config = dict(
    n_layer=20,
    d_model=192,
    n_experts=32,
    experts_per_token=2,
    d_expert=144,
    d_shared_expert=0,
    activation='swiglu',
    moe_layers=[0, 1, 2, 3, 4, 5, 6, 7, 8, 9, 10, 11, 12, 13, 14, 15, 16, 17, 18, 19],
    router_score='sigmoid',
    normalize_top_k=True,
    routed_scale=1.0,
    balance_loss=0.00238,
    balance_bias=True,
    init_std_router=0.0365,
    lr_router=0.000629,
    vocab_size=3643,
    norm='rmsnorm',
    norm_eps=1e-05,
    tie_embeddings=False,
    optimizer='laprop',
    lr=0.00118,
    beta1=0.9,
    beta2=0.99,
    batch_tokens=65536,
    seq_len=1024,
    train_tokens=392600000,
    steps=5991,
    dataset='wikipedia_en',
)
Below are experts of layer 16 (counted from 0) of a mixture-of-experts language model. Rows are named router (the router's row for the expert), gate (a neuron's input weights, with its number), up (a neuron's input weights, with its number), down (a neuron's output weights, with its number) and show model dimensions 128-191. Each number is 128 + 32 x the weight over its row's rms, rounded and kept within 0 to 255. Numbers have three digits each.
Before each expert's rows: a language model's description of what the expert responds to. This comes from a sample of Wikipedia text that the model never trained on.

# expert 26
What it handles: Vowel-led syllables inside South Asian, Thai, Spanish and other foreign names and places, such as Sah-ap-haap, Kish-or, Ug-ad-i, Cuscatl-án.
router:126128118161152137141151143126122110107113061132249116176111140144200084145130160099121133096131167136099147160123124155085163132144082142169114157181133098137162132161147147094147168107099143
gate1:046127063126134151108130109124124147129103093163156088148154089126184138089158131161157084172105206100113157140150119095158174119146147116169084107103100117185159157149111154142094112179121119
up1:175141095102079113113101158133108132048116153122130161151119102139071140146143122117149116150135100151094098142089094170115082102113108188077103105114130154144105106141112123095155106095109101
down1:083215147163163135200101104084098147162144136144063084120099074102133139122197125167160100123091136125135192135112127112069128082078112081170101126159144192162101097131108125082152128135113210
gate2:206150099151085171143152158099209105183108113155169106130052158113214097125161159095098121110153137141126106072150130097131145119130097100156125111115152130137167099148151156098128132164098140
up2:141187099172132161064122106110104125107112127087171144103090115067110075117154165097126152125156153091128096074108062097140177132165095116131109182154116101114110088137113115081129118113041088
down2:123125115114086129141105109150134038147097088151133154138121128086076116084127156146089078133154158104111150150137127160201147173144146156096092162131144107164129202092172142171145123110075095
gate3:146163174129192133185099096165128124096158101075161111182189130125162086170139154107136135173128136077059106150105161108118087103072087119126086151141068101100123099083099177115100083179165133
up3:164101057154125093112143142064130154126155091101082164133140151104136121124141100113171145178148107147174144132060099124154104179136221120186138113127170127140157065119134098144143144063198115
down3:130151096177158117143101151107107065139198055114138146075152096116103074130142100095083128128146136156111115185138113141174120169053079138161134105140113119129183137098154134144103159136130098
gate4:117098144162111091132137162148116164174096167190133163112094125145115101122134118140161173143155169146140091152150147176080112185091157106121121164159099105102135107112109135166079136109099084
up4:147134116135121128162184141100108116089140081147095109104119140154176143075106149093098168120156113128107138115103171075090091086125133111142088143075123149159063180141131118081204132152114141
down4:102132158158131107118094164133128135159188077180099136123142099147118135143115086130090155120139166110117140136162108168117139180132099134169064097149073127137154170171191174130129183146119191
gate5:101186086089116116124120148130156117119127072140115089110074106105093095107146141137141098128083122081095090107121187183096164126108167178131110177149131147153127103147144090103151158120128121
up5:099136097189156179075136127122125116133105125133105130076159156146123156078116154140134109142113078186141160171127110109167119194160116156123165168120118119122123149132085088169191142036101118
down5:122104171164151155111118129114175066103146123150053155125098115151130085112084157108165135125116168145141177146144160164149123099103082148097129129124072138107114100154170131145129117114082105
gate6:128172136130121102168113158127144151165115150161189126178147145089116179169161105078086170116147110167155128121151090121072081169140116116223133118111079103108155115078139164099130103128079141
up6:134085139157054153105107169167141046089163126129147126115084085109129229057077186199076106158154094141114154178160135193138158142118175127086098121128082117087115161100148119167153164082109120
down6:133104113090103145125135060099100100148169108180172135139138176165142123149156058092086195131162137150077082125075143145128133120126115109140172122124112120146171134124131095153063151146094149
gate7:159137142153122105094073082151109159156140128155147130148142148105065126175128121181189101136203093142056166168103159082118112143115182102117178135117058114139127116129134159104104085080115134
up7:167173099185142126101177085154095147155114140168109052116135120136186134109082086102118137100177115069122176112076182126105146180133111113098127073143135072141182173100121153142137188142071154
down7:124085074166169119160110165098098143105112094098128127119171116115129134093104126148173106081120137121116094079109113157127135118130204178117165071068090138118117114105119139191061117112140137
gate8:171142157092140169075187143139076103094127071148135153143114085187130148103190102082108155106149147113161155104147162167129149112153120096124170127105153091104139175141095167040169094132173138
up8:169157117140149134093110140119167091162129154125133149090124103139113056166097142103087120108124136141173122170132162134070142170111095125094109125091175181064104128139160135121201168133098159
down8:095130107166190127147132101130133165150152139154084195095093197129157164073173095158160093139117094123132102126133130179169090153159159100203086175125189138148153133139106125128147156108072144
gate9:120163136108190142120098123150120101159127067120172117106133127147120056113102134086109103125177168126084126139073147154090155150114119135144133131120065143192109123154190127136095060155138098
up9:120144144158152120102135143128182068103144188149081123127112083113177115124076078091092115095132171184181082076041177133122126111139129181142129076110181118152166139184127124124102138089124084
down9:168103098172118118148087133125119153132174145092151186155131138129142125172126164133127125115104065077159151135170061119103116160147085094162141187165137142120096074120126119118098151109111195
gate10:170180171126154142143129124116185149154160063134160093149098117122142107118117128163114068130095160131084156129142128155164172105076111185167120081153141074094099121167085091098117113100074135
up10:116108179111071118140099171103117111205127135132104085105103184087120131127153124125137162130139113110165121114188128118101065138123170115213142129081125147153143192158142066102123186120184194
down10:145045095183125129157170127081094104138115061111102096153103097115155139154161098082105119088172129164073088125103050126125115105178144118160143162128174154089139124155090108134059114147114216
gate11:124140149193151136124052157099148116117093099154179153143125146214088105140118173116158183167146118144140040109111181132192091144089126147183084190128154133115143140146111123112139134191139157
up11:152086124123182168107174139142139112175135135147115118134096138152126147164161129125121094118107129145125152141124105127134187096119126188143103097074049148143106154168148127142085123054117144
down11:095154145094142183147138128160166043149152137112125100110085153154118160114150123142109148131143095126118118160102142188084149115089082120255086167215084113158071099142090147123095061163128149
gate12:173147130155135125130127148124114041171186103132103162141122167179150130118151113146090131141085124118116113114078091138129098146174088087206104061167157178158145147149090136113112189119199145
up12:187099116122124150127155141143125202090133117135096119166172150116118131153176175136157141068146116171114139149139175116117109111183069088168170184150156094105081099120072116124137168171128076
down12:130129137145061108151150072116147168140098156112100125093095127036077125120034137134090212120092071178109151146132121110078096107140137132133134181142154097159104113127150134144139127165116065
gate13:168139169166119107113173152141136163205141154128124163121111080126139161185113178098063166064125138060136159088164126118103090122114085170126154145129133082052129103139139176152147150087104109
up13:110173079131136054084113140132146131087144187104144137145110122144128106160096116107116133109101195103127141097157120070150171117125086102142095127157161158098139130101159110140119190124159087
down13:118113142104131097151119193079142087149108100146172128148129080106130172136131076112049140112172130157109124146109159179109119135096122125135092126155062151160139084097076129130157181158142124
gate14:141148114099124162128093172133101133185142088135255144183120126170109130120157154155168055145117136121152113161170105116136131079154176133156110155125095117167089120099115146130119097132112182
up14:151121115122131114165055136119146097124124172052153145182172158168131133110101138130111130211080123142144122187135114076130135105179163082150171171151103138177172147111108118111110152148213126
down14:134100099073110136157174134132068113089165129117106146130091177156093119052120180147118122152145143174139081141163135126092116128135131109151086116061148071158158153157146072099130102112095122
gate15:169130178102117148180110095132119122113110101070179110151121129145209120130107164139116207183131136132131146085092142143119149061137143146117120128146179082140129103136151150078102115188110115
up15:063151021145157081124136101150156044152156156112109171169099206119097175115121072146173110092159080113117122054145147097136098111117152136114114177141084162166132152183108129150112117104178133
down15:143104164144142096137132157100135130205127147098132121093145102161162096081114147174133128127100137158112155087054119128182156192042132145123146162100101117127144133134144147113120158186099096
gate16:105131133120059153162193135114110146071178110133144103130151081071161121103108147168134107158142077143144152090139122125129073078120155109141161140133148111123167140129149104142113099096130162
up16:124099088122096140121110128128098039169176088120142131154140092083161189091136139139134163130145159108087191163094156124155063045170105113153126103116151111107185126156135128144122108142153108
down16:109114113093170110123129135212170144093148154102141147149128139088108134155115201152169152158140130058128118142140096174084091056168127138079106172175088155111154117118130133115162139069167118
gate17:150137103114111128169129083134137130164154080137183115145103156134125129101058117107099085182082183146081101076161128131106075157160158113122108100093133103171135142144138128121167081100053149
up17:203145109077104086109085100089114068103132165169132131154181131130167082098131181162107164138174142105174132151148098099160136142181178098087109095119148068187143102125106128129110146197176128
down17:163081162137093141164101106139130117139073088190099170153131144126156134090132166107129060095110089142137106197129186042138146180112160122121114078117176160128167147155111215151179147148139125
gate18:062115116120149169130155136151136122149120072095121136181169155081107041114151117174175063179140110153152102180147117147091138079222141139143177086134110123116133127143147145150145059112099101
up18:132122141065106195155132109128132109105134158132156151120173125139165106155084114118124136137160119183115102025157121138104084076128141115170084146134094141138138140118079121165149188121152113
down18:155150077168163083128137124105127150105121142173149150116137119169100185192141169100106172168139168129091149119151146142120136180144101094152123108125152096117157140083124153105078159179067148
gate19:133165163113161154102174147123117098130129184125145129115165129062200153178134114153141098149115168156082135193083110113025212163087131099124136153088109084100091141115096145099160146084107121
up19:089069096123171143104223065177117137177157126174117157077126158161076140104108172149165123141128167131120135106166137155181104093100107104182130168192132220090113129121085107144135066152125093
down19:111111094109119123168173098149129188158077163138158171124115092082094140085133119158076144104131083188112172172072113123162163141124169103105150164136152176191088130110151177065094114101085091
gate20:120076122180095176095084106141141076111171090117166129142099199115177109111159174098102143086128128148155165145131089118087162205119082130161148100096118127151128131135164142141118152116146121
up20:138132134102113153153119133166100129114156116116120137150077094150137142147160114167160123063163092163128141166140083131131088127134085091167156114136095136182159126129121100140079158155097100
down20:156127162135087109064109111176121141083164191170147078146128163099168106108111159086148158105184148134082147172188163108057112123141118101157105090104211164161124097129141156095109109097173086
gate21:120105153122114135135092157112142116156156133115103106132113144102060147140145174148100168163095172197176175080109124158134144146072162122087184121119136124140183165113149127152175119202122111
up21:087143184176147109046104142125135147115153163102080092105138149086083072152103195136153161032132113140162134095074119134129142183083141082144124066158147114149136152107119091144132132099109124
down21:086156145138222187130123137166146098127173129099112192164124107091168174110120157141127079133075095115125079134105160134119145129163121191115132136151114089169127126166102173140164173183135057
gate22:095133127182193111203120184164137110146163064168144162097148154131118153156198135083141117070112082152134111124129113130114151150215071194136075152135079120126143127154116158146152167160106154
up22:132143136153117171125093128115172133119138143104154187135120118153138136126096122088106139091129080130164113219103101147126053147174120145164143114131127100138102106158130179156148141112159154
down22:168081162157092103108072140075124113133153149112112133154170119122083152131133117090150112085164121171150117138093200124121101143136152098126144172153090153099064153099111121139099157118125118
gate23:167050155147169139107160127142104105176126128130135120119159119165141114083143150155117172106140078118128213143146121095136153134117092116120125069199143167110093194128171124066101182096118123
up23:125136144139133134129157148099150110136187110141122111164149153087120123087109140153161148158097160141115164092096115090157089138118231111189153065120170120120121098086120116106160117091130140
down23:150121116102159090153185117144198138118105088081143123161097128168130110158128109109101188122119094190200103122033079150146138111151113157143121084172103115116144077168107130106174129214126105
gate24:097163163124118096188133144118168113195088120137176074107130141104168061123132098128144156101096115093113089166136124107167163126158057099082133179106119107109085158100138169090145169071174136
up24:147144139128176116100182127105119162141126132102069141100094136106176134100057116141074173115106095095113124066141128133099106099136078095116131205095096094127086139072118129010112140115145139
down24:126139144122101124145096095151128080148106160148206108142105137112114174115127098135150133140194108126121144110124146104133142122084091126100078127129148128176106174109166116118071173161135141
gate25:131110074140138121155086094115114113088095189053171113085107125131106083119111135153127112091110123116083154135160168101192170106133123112117176160142114124191174133058153085109108100084149168
up25:199148157167094090122143121093098146143098102107141093125198179088090088139126121120094181147128114074135162109132128155137100098112136169104148201087105129151117122067064098142221143123115147
down25:123026133122107092135108142124066158188152140114099206159168130116101166139072129088115158102149105109105091135129161089122115136163066089143084128132155124138036088112096168089135128161147104
gate26:166139086147094173163122098154089113087129151120196161138114137146128124087163107188156111119154165119129161129105119196159092119170123110147102176177108131090101114095104121077127159107119134
up26:140126120196105110099090183131119175116142099140152147108118113172036105110092108119121121145130085159121129092103093107105139115128166081162202145071111128204181094154172077111170069163120157
down26:150134114121080115122129071118145162087137105112166141112129129131100114153155104122128107141119091112117141148126069108105087062176127146128149122117145107109137118154105166153129126113104114
gate27:140121132142110151167111106107123171082136111131165145119130122134085162102186183144138107128117127059147169080108174161167159111160163138097155117148142142129147092121076142147136162211119121
up27:147164123106086146088087071150105162063085169095110152136224089119132136118107141136155140148161116129093150206170162120085188107092128151143140155166098123139139101133119153131144117167127129
down27:129151139164089118120152073130141107090152153104110098221184106079137145089109120155118148118145103151072067129124113135132157123117081235117156112116148095090104135112184062056096107169131148
gate28:187116107147140148145181091170118113124113161138171103121132121098114101198082147133136189170095113088128159153190124110131143161090086178133112141181097179173132111100122161126149123133110120
up28:115062153114110097102110181109147144174172173173140153103127101078103152137128093079097134108170119130137141088144135143147182144132147091100184089138125155138077142091149191098151180162186147
down28:159161093109122172150082078171113132105123178096200168130117129158081142136149104137163135160130153121097136160137114122128098125148064149149139156096162102117130139091100147201169128103190127
gate29:101132071131131123172096106115110133137081102153097130118172088107087123121186167148098137180112074145126162138093167135112137094159144151087140195130125096111094076090156160100125124118111140
up29:060124154111126136101135054138082132097146113140113148168076126193157055132130173151123154123179082116164103138125167189147107139149096123136124127141097120163152093145087142189107065134108107
down29:142095158097148163186157121123140086075136177116157180141141105121093126117112073148105158135110134164163170119136169156085116122128140192081150148210170099159129105152089154111168130131200127
gate30:094180180140143160156115194127083119082075130120101121101120131135156187154131163179131151169118098130164142127091124114115140046037147124070129096101133111178135124115088139110102104140126157
up30:116166174128156112142187136134122163115145110072119117104068127149174141161138114133093149117145160119122163162089087144127121103138179133100109072144104130128067156148140140103118176133080135
down30:168143115072054134114148086163126090152129104110188086117139128113083124086165117146124125148137112082183086154129163156156095132224148092146123083208084169079131096130072105127113135213110127
gate31:107149097158124106104102140124110145173107083130129101138092115173176139149115145128062160169092155109166105149074189126144135145170138184057125160162117112158183113193140144132135123140085091
up31:114105106111139147135026126101096144131183175129131084107104195155112133067168128117150117148108089117110174092108108154157122159081133098118046151096095184152095116086105106127161086148152100
down31:144179107064137147066124062101084110150137071057090182083181137082155126118128187141154115195133132181148080081126087196153154089160083126084155146139122166119118118170070172084124128117161096
gate32:115124155167136163151129162174115141130176080187182129153154120159139168126175106129109052110151192176159093174122129122127104096127113118055150125142160080097125140134126155144105132151089137
up32:082134055166183166122157148169112077097147059214162117145111219190161132108095129148160144162090122139090156123121139143096090136144132129118104116119164139078087071166137158141134100141144136
down32:173127145141115085106140199138147124118132079133125188191122116103104129119120142142128128148185078150133128114082114161122060125130129108094093132088139101148084066109115085101050124127127167
gate33:141130186147099123105141166083109121122118147114152170160054106117156168134118151128105086116106165117123073115077142134183158110171114141111128094100178044076044120171157122079190101179112147
up33:136206127122164130088143131179119133148122114151081119083151131113172136082150046114071152143153089091103116123125095117134177103101144123193156168122118093093074125103148169114144142121119123
down33:153123107115112157132150122140123105106144160170132178148172125134180132128080097054161101108108147130156130114114126134079125111081128137134162116122166144145154235123140157138118123078132111
gate34:121175181119099133132185108117146141098108156111118132148163115111086130173162124150127125132093138153151161137128077125047143135145123136169111113089112113202113098111114156146090120185138137
up34:142143077140125117167091104083098123120158155144176113121095117127159135120127147128160186140166114121079198114097132108068172128137183165127119091129121124102158073117123122093083095155064163
down34:109174064136136097144171179167123144077138100110164133129167179113160092136148164113129178153143122143152111154163046094171118129175152089136115073126057135080165146140144116111098136178075164
gate35:130100129124142111087138127162164114145097137115175068138103118126187181154191142135120114129148118126137101100114201123149147142150082079167134139144178133097151093162131145051123127134125116
up35:161095097103078151182162124106165143094122142146072132141137096136125145113111115127176132106075120130177124115163071105099104170121101180123093139182138114129168143120107126151103093104146147
down35:069143114088103140083128091100185156105156157098127176140131176123133095146050147139102133133098158159125095082119106136123112111131175144116147142116126149125158120120100113117178070154112140
gate36:144136135152091148095161090093139151118126104119148126173075109127129134126141162089178146171109156118067138116161175161180102110178141094184116113144215165156149136094062129092098137119124149
up36:105128147099158127150146103162103150164143177148131104132078107157149172101090166105057078183160107132165038082152098111138135152166154143128131133081111141147141096156116143090085084188067074
down36:141056069128145113059166108112124108111128144168174090160143177146169111118133109167074122114195154161055159161132183135144135123154119186126164131176112119127152102135182116136117161127140169
gate37:139139124079113102118145130115119119121137138059136108125104134107106131160157068166139148132181114159093135162110168106134139139124131172144141086109075106128132110119170171113175148113126153
up37:138114060105117089128130165203146117177118160147129155141098154116174111166172107136159151071165127122136169138113151066107084095132144093117165161095096130144153151121122151125134183091130063
down37:150119104073148080190109106150078111112130101174212102133085163119176142135166203116151156134194146060109143117101167200149105170156166132198162048128084159064142117087155161083196130120187102
gate38:127130183048136138144112122090163129099126108113114137161127140093150133145143135100116128084098164130127115094174101177139156137123148124150144180094085142146139041078142150126150125086109135
up38:105098121111093159125107133123077124095132105087075101135158105076130119113082125105094162193098148123111147138114123071135102101100093200156135125127158151120119143108135137154148076124151140
down38:125163112103167124166154078115149152150156108128140199109145157201101149133062151098114110105148084108139137116125160051142175196094114095144107109112140155131109166087167114137127171199096125
gate39:082146117156068151105075145139125151159179118080130011075127099151192098065110126117166167106148128111067141137161152103142178107163083086172106150205126113114123162108123109096103153110127112
up39:098101132141086161057145124141157150090136126104101100094128094094113124045153136146168185142142141155096165189137110138157169093172106121170114123165117111114166140134067065108120162185145083
down39:133156156109171132109157071142111110120144177113147123167078151169081097169065130117157172056142077116171083177108108129148088189095144073126137126130184107090141165118137121103078162098191125
gate40:157163162129085189117070078129180088143131153140190196147157170140082081121102133110164119178161145144128163122145063134113140111158128134094133167138070099079125080150101138135186088128133153
up40:136121114077098165103119122115136084107164144081116125132222151119136129128131116139098128072104145070148121135143088094145111072147110127108164100160074144155178136172117119100168108173143127
down40:147121120121111109123093055115107115187092148194019140085101145126117111162121116123135133166146063084130143152156102150078097157137092135120120142099128146105122121103122152122219137075080140
gate41:087123151162136134134188089156108124124089142088064145156161168115163095079099156162093203091157124130109095150099127155129104108090082104202103151190101123145160141177164109092128132106077142
up41:152106133131070148104212122162146103108157073155111145108179083079139161140171137145131156089129151124154140156130088068087120109162119163098183116143173072110185157136148153091113154132127068
down41:048142166152122081151048159153135161174181145103033101056131138111086186086123158159159114172118102134118143117109137122146123124150177139067117186156082136096107102149140114135165125107157132
gate42:169133129150124111198086135153142112159114104114126168080130090132125155167137110158115117109132122151101081172172119175132122196125198139113226165167119165106121119182132079115127089135135111
up42:092086118062172164158177101114151177125130091174139115162141180101148156170145153095060102104162121112103104076137161140120144129123056113147123175140107175101120162131169152172186111087115171
down42:068139125117083142122116160162176175120104121094091174139084107142113156049099113105103146168108152158083133149158181095143149141103148192106089145105167138147169174060131114111158138130131129
gate43:166176171160122089116108123133138139141150132097175078094128139156151080085115120089105129105159104156074152160134148191141130168146090127144138105126161081151099108095092108104162125152098156
up43:104104125116122164149160110083129086157077166131121124139120108102132147131100090167172110191088105070126127144116141143074142048095146115122092137097093179076086125179128148134105083095077101
down43:127158137078120157137211176082173094183113081083118141165125145126110072083101154100154200156123143121064181071140106131128115039144112136100109120145077110124148130138139105171059112112186110
gate44:127132152122116127127133107164136149095082129198128113080170158147123086075136140142148147132153116129174087153156159075142162152160179097191115150170133104080185146207110152181115167092131096
up44:196098184133127113072072120100153160103124110098092121137062102115217086101108127139149125108087154196146136163128107119151104149115081183110136132133101144136121145125141079206199174126104138
down44:148130068147131172117103140115144100166094090108126163141146150134137130090126139107041129140123132125095116088125047167088140111201102142160100090141133103099158111120158141120143143119149137
gate45:092141122149102126121070132164105147162091136100155126174088110129116169248159130092152191153139138125073137115096097137060118121084140132152149123149133110119107094119172162124168101154117125
up45:133112129045106115075113166100150079094165130139130178153185119108064114142101138141145126139115145183194166093130091116095086125057146080106182163108067100166094149041203150108169082112188109
down45:115183117180138117144098185139155123115155119067125075117114113168093107164136120157139164146124134145071165137090135120143125199123161099145119146126161135151130155132126117096109131135158119
gate46:091186054155151097136124140146105119213152067145128123184112169137167091175155169138079094133125114135058154120134117185096135157121201130128103105165157118169189110167159134118108107082089108
up46:237064190172095092075139058115142118133114159130148098139119104108073099144112104096175208101183215180185147152157097178121122145126134110087156100116157139136118126076118166126181136147133095
down46:057149099174133081132106081159152154133108064133110157129170093107163119124131203105121176105127146158117141149064105142197118057126107135085062118131164119154112101088159173132134120085182096
gate47:119163080083052153094081120137144095095139178117144156154140096110114128120095102135179062174161143154130137175157088050144083183160151098145125139065148127132166147138126145082114137140143131
up47:107226188179129098072119132107108147112090158132106118155201119138130108124123129106176127105169128086090134116139121076149133154163207163133159113121115123150110164128195104097091125150163105
down47:096143090140115056035155135116071135097131155070114137111120169136150148168125192156124148107160101068158147158109138116237147097099154136142141180105118142138147164102106098116135168116103189
gate48:191152151091158113105121132115096098112102132169180110157086108169071158103126099083131156128083080210103148128082143098144114167101166122088145151161124149082132076142197137105159125166143136
up48:137090139099119147139087120153176086090105136150148152138119143122093132091105068129123117146142105188187071182091093089107147136107113124077092114137133070143123114111146160123121201227122106
down48:121125058105138148112111184155129131086112175145133142096152149178105147146152108170159129163133123166129132127136143119101064130168184157068134106124145183049120167062149090088150202069107134
gate49:078109136168124138065086101155096131177139095115074117102170151079141118106145123114106173191190191114095171117120167090086113113124111132138111100080132133160139111078066074138134040165098137
up49:156173164107111133189169074109150129095103112125125099130135062122113092137132065205093153186093163152134104140096109161143143105123132102018140102116159129099097143173124132167179163163150067
down49:067085141111092128139124102083149160072123096084121049119091127153112094184120105146077158154168133166109083116088102199099084126112186152113136095108117105155129138115124112102079129193109110
gate50:162103128109171142197091084153179144110110055116167098174149132122157170097117065140060148104077134122163176155110105129109165137122105175115125124188157110069145142123129150115181133127082084
up50:152145146134123173115166131143149138141082123099181159175118150066137208145127151076127133074092140116134111144144142159122109140095079207163122122188116147156121123135215187158151153175162140
down50:156090157122169175078199130153087131122201161122129109157178107109138181165189112148158132145089197138112107102091120138135104194124140148142148122086136168114142116128142095163125128127101174
gate51:143108176087099114121189112107123070131097092133170072116163075135182183095091128100101155119011121105158166177084176071079093143084138076139104122179140114097132109156166125086171172073048131
up51:122153166077178092113128167125074115177139127074102158110153076124136107142087149125172070139130129135169190111114119213135117089066146175170104126116167123077120117111147085129160058137132109
down51:150041167138191126153104100099111141107136139176117084088116111139103164082126150135112105152062124102136107123109138112102127073155177141166180106122081127086176179090112119142148142115101111
gate52:144137140118146106129107137125108134132079101138143092126121121147197127108056181107165154119138165115094136169150168132187152151120119116146154134149161103133150130131098129113137197069166082
up52:041124148118148118113157097098178095123134118140134182154155158132167170147157156101057158150179153110112161104097176116151191139114128137195164096179151156116160120135110135113096118106119114
down52:135124153106193134147158137077091154200101143078150140143143073180047146114121116148179083081151132161142080130149099214147089155139140165098090113104073085083087137109148112116167144074117156
gate53:128155141147151192192201170127136107157116095114152137166113180130106135094134169126070167170101159123128119107105143152116153160155139125108172164184109072133112155160108115131152097134134194
up53:117108191162102110101157113171129073057187148141161139136107150167181089136094141085209159204147123108089141161084149085171124158120076168180112126133094142086126117111132154123115103137133125
down53:100101097114144199143129082147094116139114113136118117100169094135166107121158097094158113115118109122095117117099139110148145120114116155114134099160105125106114109101116109163158143191099190
gate54:087140095105066144120104125118111088126185130118156164094162135150128105130118131132133111152100126100150097125145153075222194116163064132135166098091110083150153143109159133121145092193141101
up54:077105189202168133159142115074124091129184154085125168164135077148103139077108122098144105119173126118124048102069103115174111130161101127122166160167114152171096107119146081146117102168113120
down54:109127170143145159093132149152109135148143112085104105179120092104161080105114162132176115130163188155144136062095136117156120127115077146152021160086123117105119149160122129117158119133132152
gate55:093095155137124117108153183084106143151133127081071089078146099071080130116163142150093097171059051111156108144100156074146133165107158152148132119121070114137102097092082123130090087129113058
up55:110089129109116096125129135104116119114100165085107139130056130143106141061125107105115101121129123146195148122139115155113097096145176196108080162145178160100167116114155206182126115125124118
down55:199141107156148079113074117154156102089182170096137150100090136194111055149118135099120091107114182052124079130140075140115157173062110138122096135128132081193134127091094157118189128133146187
gate56:096113212082127168122185117106169107122177193093132126121159164104098102121160145084168163123162103129098128114148121159086148102173073175172097132071106119190088101067153106075132112172084154
up56:109150094146175185112071174145160130144132074117158079123169117123099107141104113134107085114076147114142075150116111160093179130066154168152133137085089195163114100102134138150166101107120127
down56:127157131101075144103137105126187189088134115114067091140141192084081104140072119145156075118097160091132134111122133156164159086113208147137158123107073112148108086124188116156154080162116139
gate57:124133125127131166158121148159160116095159111121131148156133148115167089126113093093171112082145090132111161103155090165113133159050139145076179143112072068128140108150121160176163142106107105
up57:109101091085136170123089133176094127141125122091155174118104178128187148085140152131179133179077153113159167157108120106108092176127159129163178104109121123136140131130070170183092200114115128
down57:143073054182161110094143117088135128127108164062125125146153116127109125146096203148108127128122163151159102071129122163134118084090178154090174210153165175148154103140147096065144101118172122
gate58:128148180187088143107170132133129101153137069163130165189075071109103113150136102161065144104112150099079099124126087150150190206145112187082121174117100073146110078139141120131169154105028150
up58:141148091099122114074090141136137143161116161155126150116159149103144169117162114192149174192160106119105133125076151117131092114115066100112098057144151117125087128115164103141098119124144173
down58:139156120093128145133077132126145133139125094104098097171103175161136142159098114180086123168103155132125181106112170093147134108172113219062080129087095145141114087122142138090088084189135110
gate59:158174123137157140096118121099100105156176041135188094149201141131128141126173146112103118166147145155092150162134105135160098184097140170150186165139105158116167119208101104107150109150131125
up59:125142155152141144077109092156109139203158176139088156144143171184095136115130112143152141166104110136089164121119115141105140157134194056148186129076106077160128111126098106099078139122091106
down59:135116103149127115136163133120116141090148045105191129096138180075075131091080137160100107161086180095121157177118110115101142082100090151135124104088129145150104166103114128120195076114201114
gate60:153163145140151132155076131162131101133118164190182113146062102103133129120144150099095151098105116142089148178130095116112124187156158140110057142168141119111168126148176171104071195180165072
up60:120164122118163111140100168089158048148141158132160151143175134146172046141149117088177120139122159121156157168093157139107130121095107152140077084116150170062111156127139157052161126169133159
down60:162078157132144143142134157096101088118105145117153121157152104170078140156134097217107138129135148132127117154112133123164170134085107113143162127150063146117123142126160089175117134134119175
gate61:106181178200089152107205146168137147137099080126144111116105156187181140128125111086106139091156152123120144080140105114094070130101076099161080071119066124152098150107148146155140101098110146
up61:161125137175113124167124130117096109067112112119130138105126138117083167183130118129126080166095175091132119131170170120167108123139109142142162082104203128181110155143122218182092108127178169
down61:157118101090118095153064147115157167056109092138163153134115180166103127113161161167072156113109101130121094140092131161113084175158137120102168121087112105125149131174131131108118103143123139
gate62:160112169122157120111142129102158151161094116131183118161104076119129124111064117155127128098049162152169187132163128167093127151174123151110182083183132105143124107144166147168149106077124119
up62:126093095102111099071088109147135113125140120147157126092141156180061104148162117168101074147159113100117135136158139089116088136110134164132118137122171168101124094128115132132124102159115114
down62:128101105130161105121117108088168105149101195193136095154134090152128054168107148125082161105107075110117184091145124175161152141109109073176104160171057089183163132129129155116130138126137148
gate63:098110175123139084145167122069117120140179118142155137172115095122094100120158092132146072164082140106119083141162119119112161116159128114141125168103136093165131040099101125082172143111124163
up63:162116167103111073112086074124122146072064167142114115134089118076105073097047139145156140135159066138130134091099070142135120132117156084083102061148091137135149128167134139078155110112123153
down63:160146155109132112108118137178113114102136053122123064149055119139100136113168159063117133132160103146078118156084110148177114097165116072149173166161125156136111128188153135157133141055119091
gate64:117121207105114155180095103131139121117149146138142215117121131108130102128186152130120088146153175066156087130102142104119108116141142073134078153128116144109118071121108153139137117125132089
up64:133162178128132091095176121154107086086137139146089108152132144127140144065138159121167105100125111123111091148125122083169192018132210075100149129092156137138133130185123157089074130117110122
down64:139107128170144178136163124100115124092131161143153121098148169135158104155097174166162151118115170163168184132178155118096133116134074131089133124108113137117165102134128108154133133102156118
gate65:096135139118134151144116120106156086121148102163159141119070134147203093089144145146137167089142098077100097129119109170131184068092113119206104189198124110098144069106083122095105122149145124
up65:119113088075138182133148139127108091133151089122161155116147118181131175127171120092127095143094110113143181134072142128167088103161176132090063085094116127124134158090097153105196112171148102
down65:105111192129176123111167115128149042164136189140140124196109130111162090143106174099126127154189122107172159136175183188091156133097090063112108097138105078136127129145118098151101135166176120
gate66:106123117154111144143155154139163081175079099200121137106146110094141096116113103104104158070128126107159191133107121166093121138119140143142189151157085112105104112119116147122105083113111205
up66:126170194126121160094130103092059118189143145100135056135137061108105129176129105127187158113073115181193151123108151045140093145151122098095077102121086158179140129144103157130116118159152199
down66:137160143086129134100107189037128095194090125121092182140076112186153076116093113161126082150160097092133120156075134120103163116141117129097139144192149108150172108095162151121098173100136131
gate67:154137126115127161165154157132162073152100152159173167115109098099121120172133060079090134141120116099146164160069112107115132113108181175123172107099070129099190122134145134144135098132138141
up67:112152099169137090117137066196160120092142171096079124118094084114145074103056170169176143115093080130113112093141096141111143132110084174173120140117123158088153111148083099101178140058094084
down67:104114143163139100097185147164170076129135171151161088080141101115094142114188174146136185131128104127110119133163117149065162176150130122176159139106128179175117073126116082125126133044107160